Weights of a small mixture-of-experts language model, trained from scratch on English Wikipedia: 32 GeGLU neurons an expert.
Below are experts of layer 3 (counted from 0) of a mixture-of-experts language model. Rows are named down (a neuron's output weights, with its number) and show model dimensions 0-223. Each number is 500 + 25 x the weight over its row's rms, rounded and kept within 0 to 999. Numbers have three digits each.
Before each expert's rows: "comes before" lists some tokens at least twice as common just after its tokens as in all text. This comes from a sample of Wikipedia text that the model never trained on. Tokens count by the router's weight.

# expert 14
comes before: " of", ",", ".", "s", " and", " in"
down0:444518497481515539500498513522489480509439545493496502513502483470470515494495489502509531482488493477548528464497472503525535523497495501488498442460501520514527510470495529443503540484539491492491491503495490568504504482522534478506488470516509472521536533515470514511506492497477465521511494504482514495534515454462518515507494495510509544487507486569491472491486504545548525469524470503501467506461465524511512487478485495524474472449489528495521500517457499512491499509470489478457465501529443515485546493521479515514501516509476508501547491455484478501504455447552510526453483491569484497526520510459507515496487461494507511475478470510504486504501528472487496437495
down1:538489518482465492486485539453507483534540496492483492471471491493512509546499505505465484485502522514502479537451520510499445506517540495489502527513467533515505476446473525512561470503490479536527530505499532469475490459505482497478495475495480475470520491449517467520476514494491449504462476528519455470466537503518487495480490509503497508543545462534506506511529514435511513529495472494481495541484532521514476505460474543520501459505509503488504523518514466464508472460536480510499488478546513514529514512500503477550471542525486532443468481506482515499538531486490526503472505493482495521540530492477513498499497538472515509469472510476515505464512464479481528550488

# expert 205
comes before: "1", "2", "9", "3", "8", "4"
down0:498490477514507521465532473496478498504489544495494503486461496554508470511470499490496487470452528504454524522495514511498481523522516457524499464466508519520509487500405483535481513482529495535494454485514538485493516522490485496486474478491501536520478485494517488558493494512515471491499516483501503469502491489522459513505458516533524486501501481481523552515545491510504505453502520481497446520502518452522489491434467503508476495504513523517504489498535515453495481462530533506518472515480449483472556516484483511476539513484483491516537480520547440512501469527520472513525494514496521542524523514495526533541492525498522504529540558478504485549497486488471520482476
down1:506534505462531508466493520492520501533455502496482518524531511522505509499510478520499532467453478505475449500491460487512503470506501512468503503486500486534480506492441547494531496496520481466515517548424488476523525488495502474457506494478490481515501505495479544497487528521515496528458476464488491515517501514467509507481475524516466499511503523494499475519504504507492482490502517452539470500465498506484498481518492569448507453484493535516552502518513490482480491471548466484479444508471472474507451524524486477516522527542497490490479489528459458503485505516471518519516523514533504494442521509559510560509531519406512508478512507495502517523504505490511487521494

# expert 137
comes before: "1", "2", "age", "aged", "born", "R"
down0:517486516487542488494522535523487475504505507523443469508438473497490516565470483486512499480554528483522456509534457499487506517518494486529529496450514473488495480471552510506515549531503533532520494491530542512457520544492450498503537490515515548503507507521476449522480495486521475488507525519507504503530493505489494482540450457458519481509491489498493532509510488519518502482483494488503517474493480499489508534556489501507499488530487550493460502464520510492501534513523503527505465481529494486469506462527535501468528506484490520515460498449486468523507463527521520459452471516464525469525495536504534538506517496483525501478533500483508484477465493551466491463485
down1:510524499479507510473544528513502501487477549476532489503531499467508476479489457486511485458442520492467533516499477499441549526507514514513472467496470511488492470512533472481485480503554501451501522510521538484496530532487528480498494487522463477516492488507472500486441520560454486482478535506482449496493514513535492480511501529532506487543521551441502521497516539538506515478438519516512484506490452489469465518498488481469484494493485485522471487433512483502517491504499509499489479517493464510565509490487499515478488507540503504491483545492501539512483544473502506544503546534469492480539475503474499474483477484514482487495459474504486498525507542513507508538482

# expert 174
comes before: ":", "=", " by", " name", " information", " date"
down0:493457499490499487466472502517525520487399562527484523455508501469488468527527522495484492511468503497471545498504494493528509475516514465535521492538501500494480476524445496499469513491520523485523531401511510468553502440501490518517488460461482507480477503515498497505505529509479519524527489481546518423485551514489492509504514527485496507500482478484506516521548495525523471517515514512528508494450496468547469501502516491520504490502480504483469510491491468525521522489525489499488467479477482510513524506498482477520485492503465492507456496504499540483492511466507509551522468461503473502465514484525518526503507519508507513481496439484505505462489454463487497465524
down1:515473527523471484481468489491469526518504436479498481489531517502488474485531512500531517548525490507443468492499476486520532524476471452496531483433484466483498487495517516495478526488547507479472488509535499472478529429537496472476481500503520517524476473524463459480480512522512515519472456536509522494488487481512515502515487491493494497469466496477519481517463486490500546532501512494495489468463516528457510458480541523525486478519517491525474485535514491535521594516517483462511503489516488498492504515485494487512495490435499493485546470529562512490521492506487481485530477509539487505484503459503513511524476502502486518482492515525523512475459509573481534510479

# expert 36
comes before: " |", "1", "3", "0", " \"", "2"
down0:500514482518469499482522478501496506521541525496529539468517513496566502498507504517545514473491522477481543488493522480559510525468505487503505486530481530502500496527464532499527527491532552511491486483525502466483503509436542497477507551533511465475539459481478478467486484506541454439492526571509523512533527497509477547518517485486491518494544509461466506482491541506510498493485505512505501505504513476483503475509477508511508504510508496487466545476459481471521506540499515473533489522530517519476492478552494522474527522472520553507462473496469516512481472497517498515539544493490469497499504475462503475526515501437467496522476494464517466507528551487510523473497
down1:461465518509520505505499503532469489507465473475517485474505532513486483532494462516565484495502499524505506495492507486518499494515484487515502492504461498542516477478528468501455470513436488494468528523521524482521485506503434498498492521488529531504485509537547539432500511494454508474467556506490480474483504504476488473486495459499495501488489508499494484540527506517466505524500548475499532497449545511457524484511535496480512489489495527509560455505521505493480470523502506497500468446530501459519536528508514466536487500503475477475553528514487473435515491516499440525499515509554527469538505500504469503491526506486534533528539498491511514482503467524493459504518

# expert 254
comes before: " |", "–", ")", "6", "4", "5"
down0:522492488513508519528508473483496481512480484505501509504486492523514462478481525523475456546513463470523478506521499521516470523468513520491492509457519481528514530490516488488518483458469535528510521514486529506505515473509478486517511533516494484433480499508497518526522510506514478481545560512504457462553442451510481525535501460533506484552514491510525525490477477511487449505439491492492545495516519483472495447496478509503459462547493510507490531494475498502535481492492431497526541497523522449492470507523493482487523489568512505492518460450530500490505496489532524489502488508560484458504473486532494465497534473519501496489564519500514515504511486505508490516482
down1:520525479525468490523472515447547477504484484523484487506532477550488540497539513506444541552520497487505516500494524499495485504508531507505480470504511564511503452493483512498551549531517512515456477487549482465491482518540537512495536504513502485468514522503517537510481526486466525520491500480498480499523503531513513521530483491484548506506508505474508463518497517477530514495480504518515479493494498474494484495517468522520505556538494462476504501511471483505513486526483512516504482505469558545517550478511476457488471510534459486513566498511520488526510477550523482499493451522527484497428473511526501505503528479484517501454491534484517527560494526496525536482488

# expert 26
comes before: "2", "1", "zhou", "9", "S", "ati"
down0:531489536509482547504444435499523496492521491501493466503488531484540493463520474532481483482474495495521498496491442477500560495485496504508472465503489493485512480512505505487522524492501510519487498490490511462473508495492474503523527484516460484528486454503507494483500497469493543547541529540502517549506447472505522494482469496482517460469474495463510501524522516490510509489506483520509487493464455500477525534532524507457486474492497499526501522519479510492467495482502509476536515530503506439529515493509482524511462488534463518496487508503456487455520481470511532478510518440508512523521488432469484534534542511539503543516529498512528458494561463564495481474494
down1:472499528497502498459533490489489524441520488487517483514466541488477490495472465484498484499508528528476505512480540486477531509481480499470517523528511489480489463496455466438505501540516503480485520511504514500521475509545516501500512485515502548463501521482547520545475528530533521465450498518502507487498465547481497510512531505497525500481489490508527432469459495472502489477517500474516489482510512488480507554520569522492530549528530465473514539468495498468532492525512505552498466535477515521445523540494496516483499495518498522492473491500511458485472514523486466476532524491447453537481452543509450488485484512465489509490471508498525456512493506488513500516507

# expert 206
comes before: " in", " to", " by", " on", " as", " the"
down0:490505506525471534515529494494484510445475436504495543515509510492501533493531501493438518523515529507501466535518500517487498479491502509508477521482456519447515525519545486500523552531514436509504475523499519460511495509479489503478515530523476477527479498521498540493465491515483486545467529470512499482464534506459463484506552492488501513532510510551465526478493542460527449480490423531505531481468527504500529528520527501477541569483493515483525474474505504459503524488497467513518499502497468533517518493491467528517464529530486485501517475524523498506490484494501516513509501515529475465496507461475507494479483483506515473520485579500465524472501506500491521501494
down1:502478446465486503532509519532534479465469512509486527521487470489512511534478517498468466533528512486505425520498516525484515435508485514496489486512496504469463467513501469502554487506533484472462505494481468505488484496493486530515543516492467514548490527467467482524476526501503507455465510498456490530443519480499494491484504541474508525518517519508492444485468513488508479497499509500547499497515509493493520531471558485489493560574497469481466489559502476527492489515490552553477487518548500537497513510513487504495516495490519495497506523504471517512466526487529460505512464484502483505507497527508482535510495492504471523493541483478484499505547494488549473534548

# expert 132
comes before: " |", " by", "3", " in", "5", "4"
down0:516568505526478476522507471482476487460499474488514552479512470469549529503477477484519477537487500497483545452496467504508504548526508523489488479498488518474568537501502488471537475515479485490524536511524502497486510477491486468503500537474499510453480515511464470504540505468506488493511498509499543487495482504505516502484469525478506469510478499457514532513485494511486498511515501547474532494533544508525503485522543485506454508502531499537515504491553490449441454509489491516513478530503516519492514507501507530491486521486471548511469492553522482520473497534517486456493532528470511481520504470520515535479492536514480482478508473528486462449521553556464460507520
down1:501471520514518528492493468469494506510527545532535497473545494517475495479473531477487529505465548505497451524524473463522495484504505499511491505474518527491490468508543506522477517557559494489484521497490530503535525516507501511509461478534534468483506484491532492507465527516509527525554472516496516542519492520431532514448477554506490506484511501539439493446562530486528511464491472498520494504488538502498476501473496566495508487448510547530537474512543514534501518537542470467531495500526523485476498500523480493520512510485487523508528492496501504469499523531497498496535507525488506480481529513476518486527514490540495487518489520501489488542495472464544521508489

# expert 255
comes before: "1", "2", "3", "4", "6", "e"
down0:506536464516473497504489515519443470495533491518475468522528471515511520492497519494497538514488476540474488494505512499462536513483508498509480495516528488473529516520593492504525467486485515532490467496541562529467468471512464496523560502477481482494499527510515513497485501459471490484540506482517533510522524488559482488503443484525520475511511499534546452488461490467491482497414506493522523534474470518487521503518550519493458493499497488513515482537517480519517549530479521539493556490493487493542530450480473496521470493501505488530535494528507532518500509519482515524491503481481516465481501469536499497500492529491526514490461522502484530489483518467499484493488
down1:509494515533549559497517482513488490517492558509462522499502484495495479508468494494487537489408492478515574487474511489496453519513490503506487474493515503519493504517349486515480494499526511535514514515533490481498525524494506499533544515519499525524504529515476473520501469470473497483471507487532502503504490499527566506504491507493482497501501524543493513481526472504527521474489498495517492499485440524474513508498506466423519494491530471507488496482514493486481515495531472508495519527510526537496475489512503494500499473481482482499454494510537504504515496505496536511495533487494466500495516490519538515539515527490510483507542555451499475522482489519527514498487

# expert 70
comes before: ":", "s", "-", "\n", " of", " ("
down0:493514524522489513429552482531493535492451489499466478483481509492507459453501514485526534486501487467492503498453548517450541514515499504512461481508494478507518515426521490539486505497540494532498501518541514504473465491502497508465494499505461498532491556520499497520509498545541508517546492491468476545496519506504494508510492494487499514490527507470489507517494511479440494523496519502497506461442516543487515508474509535489472487471466530524482496540496500508461532555548496484508508529517480542533502517441489515513446473515537502535499494537519473508480504515494509537500491481497513460481503526475471482489503477506489495487473507459478509517469476523452540464527
down1:513506451564538503504506450508463544481466483536510510482501514517500517470556516509492507469486489468435463524522496497525543520487466525545508520493507542485494476533524467494488535456517504486507500502489471498509467522525529518490508488548539503488529509482487514519509516508483539510506483518526513532506481504461495515462519520551497480450452538490506487487515490494455532495509496472498515482488499488479480473537503474437464487462477513547492487495531480478497522517495484486522477520490531511496494466516526492476519481497502499511514474524535540520462504540527475513527492513465456536532459528494483490467469510526491520525486541508515460472512430527498511521500

# expert 109
comes before: ",", ".", " of", "s", " in", " and"
down0:502540516497463457495503454537486520519493462509532471459514490442487533546524502510529529495499474526449506484506502462520467488544532497489514484467491539517489481492490508444511528477485468514526492522525483486516511498476578500517466465499486497492495515523510522504513547554479501487503508445460536513537502523488520494466500514479503493500518535475494523553473531477530496474483517520465513532529502422493458522509508451514494518461504457495547491467451495493494518479467500533464470474524497522524501470515498518516498492519504482483433491488496506503535488505504518508499503483493499493515489437513508487500470476476509526490510485516498540481482484508474490501543
down1:498512506494516465504438496519515463498537500480519483486520460482483506493488466491470514491532529509467478517483478464475508508498466508492499488502506479476536489470468544463534486471489499503537500493485504494522512478509456550522533523480499503510512488492502508497501474463483541503495504514452532461521509508606478506500477464516495549509544488503551514475471483507453506568535523529491456488465499524496493518479564481516504547519499471487509507503477520475503506464507470484524475514512486480455477502494502483498522529519488517489485535473481507488500474514510475532505499512522514458529508521478468578543491528511530530507514487510457506483483472472514550522503

# expert 41
comes before: " |", "1", "2", "%", "3", ")"
down0:505489490510539549472516447514515507494501441506518493498523533519558514498495513510541451508466499496492528481477498499445526482500479483501451466469522480486509475492492507515498502515523478503481494478525535505521480456468507474494509474527529494485496459510496473524498451533526479491507487475548482462448538504482500505493517503467476522433481531472523464559479443498521475478544513518538497508512525509511523552463509511483502541483483478511469550513502508536498470527504526469503511463512503478512537506537490544508502555518519490462479477499479498504519470506546502474495489509493497530537460479491522471518501497500482481488541456504487532490513516477512454493477
down1:502464495472506510526536507522494504495497520468490496452446502528483513517498459481477509497498487531523547555488523485500500431494509534480475498504509518496501522517469487528504504524529520479497526499544523543495508485496489531483505514477477507489520500490494492518557575506519492453488494540558476456478504507481513499458544541538479528491555506467477461458494519481528486499454507495527484458525502522515476515495518526509491504440513489473503477514496504466480506484485523480466482517479501466493449502461462485503505534466475512477515533506473498553478474494496542518538501496544475505483509464505516497511456496503466473500434502526524484498517490464514493478478

# expert 15
comes before: "s", " of", ".", ",", " in", " and"
down0:516464527492538555496534455495492521493536536514496473499505508506500506484476487501493470547522471495517503486473487503488525445494511525497490529506457491524482533484513481527517499459467479454526490513513473499499509466444507473477528480523463541507497487481475493511480505498521557513507501472492512500530500497501531490513531529524474458545523533462533544495503523480494516513514518511493489495527531488485533478531482452489541504478457543476501464520458478478481489487462536492490542487471514478532514463505483502486483536515474506509522505529494501504507518515529493498495469498486489529477523511535496570416522557530519520471453520489469525495526501465507541486531
down1:514528535446536501486481529509439535515488534513538487468497533488484509486473516491581511491466550518498529531484484482520492511506549522507489531492501535507522479523457483504508534471491487490442484449513505520498453493480515488525470463436517471511490523512462518503556505503521498510505489501452476476519482456473530465476493441512517534512493532513468508472485495515483539508506524468478495476454525504489477473496469513482470537487506503479494498506494537461491484496528530526510516482506516478532507484478460502537511546518510480508497539550530508502502507461497486500505484512502496501510455482527509522550477484501473473501471483510532473538492502487473475532520

# expert 217
comes before: ":", " |", "|", "=", "==", "|---|---|"
down0:482516497493489512512518508531502478502496439523520490489488479480477475526485472536467506525549495515430483509480527473502497502467493446502488554486507517528537522505461533494490463502512483516509531513467511441539495467522477470535475526508521470470505486504495515526484484499514480472448537526504548504504492506489529485462534483496532459485489533510458498500498474464497490509463498497532530508502525509476495495510482531512497520525491527541527515501528493519516486490508454462510531525525474468483528552513523522503509497510536521511521533510550515472492471544487464507485502513486549491551515446465469497491511469496473502545449544512504434524474501490496485496486
down1:439522491494478510513558502432468514551496519493515486503475521474504513505496457507463494523509457486527542479530493530458477487503509518510466502499524478501503523481521483533507480525466558538513491479492471469482528479494494516522507495464519499484503491486530520509465513503494439469533522478491520444523475500528488474484487498511489529494489473469523509524532483508512524491521472475455506508510557499481541499504489528545479486511491480504443536492461523505522531524476494495496523472494516469480505514518473488470451485540490477496502525469462485509524456533465482471500529457515524507533506491505483495493544553451516515478520543491524484478458534514458480497498

# expert 98
comes before: "1", "0", "2", "3", "4", "5"
down0:528499524464478458497497477490473463499524421487529494545543524467467528506489502499513496494525568500506497501492503504437461509500484530546517477509533481514517452518543496525480425491491477500454465529466493457503480500550475484481470464524530517529463522508516530481507487484502492476506486508495495459474510479497492519512527489493519484504509518475506522510474483505529524513539490483540466474505518500463499469498546552488484518513520484522521551510520512498514489525465488484519465514515475459506493503509456525481511476508488478517535469483487491491485512530475538519526503532503501471497486517506477451508535540519475469462511484503547495478484499489458480526548
down1:475535503487494537502534484492506501516481496479531484517493479458494493478485528476511544483449518498521534484486515535533462438516484479518492474494515529473479530520508518507483536499508535481546511540478540450492501522489495504491471548501510528487506546475483525505504463513523538509499523480457524519491509482532416514492500492472506488478491501467476500441468502461536550515539545478480508499472502477480554513518500512541535505489478539517511493495494528489495459461496506500498461502533469476491489522501497512441489496484483492480473462489499539490510493474523523471523515519542517535517513472469505546526493497456488509488488521503547522511499437505466527497511

# expert 65
comes before: "0", "9", ",", "1", "8", "2"
down0:485514478493491486481481481488494484537524511473471494532457486484493514516495475490494478432490514464526547471481506535523531480504514510513472500494464506511544474531476490518490465481490467507500492507485532487478481471533467464492486477487518529481519502550505469478486463516513510519490505544460501482482493490516548491503456502555493498503504524509514478500532484529479479478502533455506519460514487515523475508517497483527489539473515557462518501446526517452476526494509488475518511466557522452510505512517424554549499507526454495470455513496491504504489513469485467493522533513473503511486493505552513515518510527534526466524476508486477537544490469503523481481542
down1:495528525504541531532432522525474495539537504491463540486499520538523462469500484513515539529499480497524467527540476504471518503508443465491518483501457511514517489510537478524460517523468477501457515500501508486524490473472555524530547479459499489522496487531504499491525496477502508527488498448496485501482481496483477487442522492527495495486477496513463483498486506555526473533499512476510448480476513500504470463521536526431508510506490438538490508546463507500510527437476495521531516530528513511518474521503508474481503492465540469492480486500510478485500486461496506525536475565521486519501506490507491485467508508507528501508543506483501520477528484496464491499474

# expert 249
comes before: " a", " the", " to", " in", "ed", " that"
down0:518474449529532508548510506496512524474490489474513503528481490514504499521498512511508507563494523501525438533483506484510490455507482536470539477522542508534504519487465514479450503512507456497438540494496502509491504524551469506496478506496514526443505502477524519504515541498542495512546472496455517522508460525535514552481499524505530494523479517510493469472504492534521525471478518483498521497516484463492530516456522513500503518483471458428514501536460488518523434493490508511493436497508503488519480517514547503470492511493480511520541511507511485543521567505491511464514509488468486534525516523487507497461465487507505535487486476474490525522475510501528469488509
down1:506462497525573478487474477515481535529538486508488494479480493494513467486529473503519496492473469506498551509440529491540480527533495531495503468503547527554485497502536527490433480469517530531516505504536516529486499494514481529492505472460515509468495504501502529493495485498522477497515501481483494526550439494457529518515483479492513489495507498469508494515509500500504541474519489508477515510517462531524500499491503489567500412497473506482475467511485530472543473482494502495526503483471516480487474497451537478446474484517514542495517481480495496531521497503474526516489498496501513494485509468507533491453487527516521505513472410495528494548501526492526479497475

# expert 69
comes before: "0", " ", "4", "3", "5", "1"
down0:505475489482475537484483470489559496468509483483511465511539467479498523502470504504479512509500513497482492517495495440494500473462453484471512496494532531485506450470507555538447494475524481498483539486497514500481532485529511485478452458483535467559500490490512485530475520496537503516511482473499532516492496469491483466498476511513450546499452536519428522493478486463516540503537525514490480508464501541491541529492465508542486520500524508523495511508527520553517484517517506509468519545515495480513478485478501502529453484486488498499477529515486479522480505493524517494482494458472529482506549498480509508498490533512524429541453485510463467491481508500471495466500
down1:496486472499483556557515512466530503502498496454513464464516451524509491535509465503482524482487531496509533463505474450504498472470495513527493486486505510498485505503546531534496523468491445480512516471507540487537498503510489507497539527520490517517541464485484538521524468490487554524550470479499478522475551506495478486483518559562472500454512495517476493477530505533475509493519465507536435471529502526551503534497496518531513519506513501445497529448519503533486534485535500469481476496525483491491507511497504502501464491511500497469483501501498503512507495546548507505529454493493518542520532495516494539481492496523468475515493506500532451497481518479488503446508

# expert 147
comes before: " |", "s", "\n", ";", " (", "–"
down0:522493482439494492529537509490478538469488502504487539537528466537499502488483540504491508487456504499475536490469527467526530479527530522516439486486486510465501544489468503552492536484482488487470492495530475498542482457502538520507520511538514464530507460494477515532526474514556536488484493515512494476507529472493510486519508538494555498475507487500447557482512515522483504516511493524471487474498492489462479452507482505541521498473551497541495537446506488499496532454505495515474478487481505515448496497515485522474521503516474511466496525512522518501457474511506496519494522503492528479486505465510501526452523558490542503505462470481491510448513454471494507500514
down1:454518442487605513496462460517472478516480511496490540485516493511510516471456510478463469496498553463475525517520509526476500489486532502473515521512500468500481511532530510521539504545532557498510509512509502477478494509502508489510467479471512504505496494463454511440499499492480462469522492508459547495483518539471533500496491453507478458495486513495468515493483519471487552493514474497505512518472466515516504519526531560501527527467504470520507445506527457499489484506522488534529489516509476527453482503502475529514474507479517506463449514505527473482514509506459469511501516487474529505504475559498472498507511509517487509472476475496527493500537488492521477525533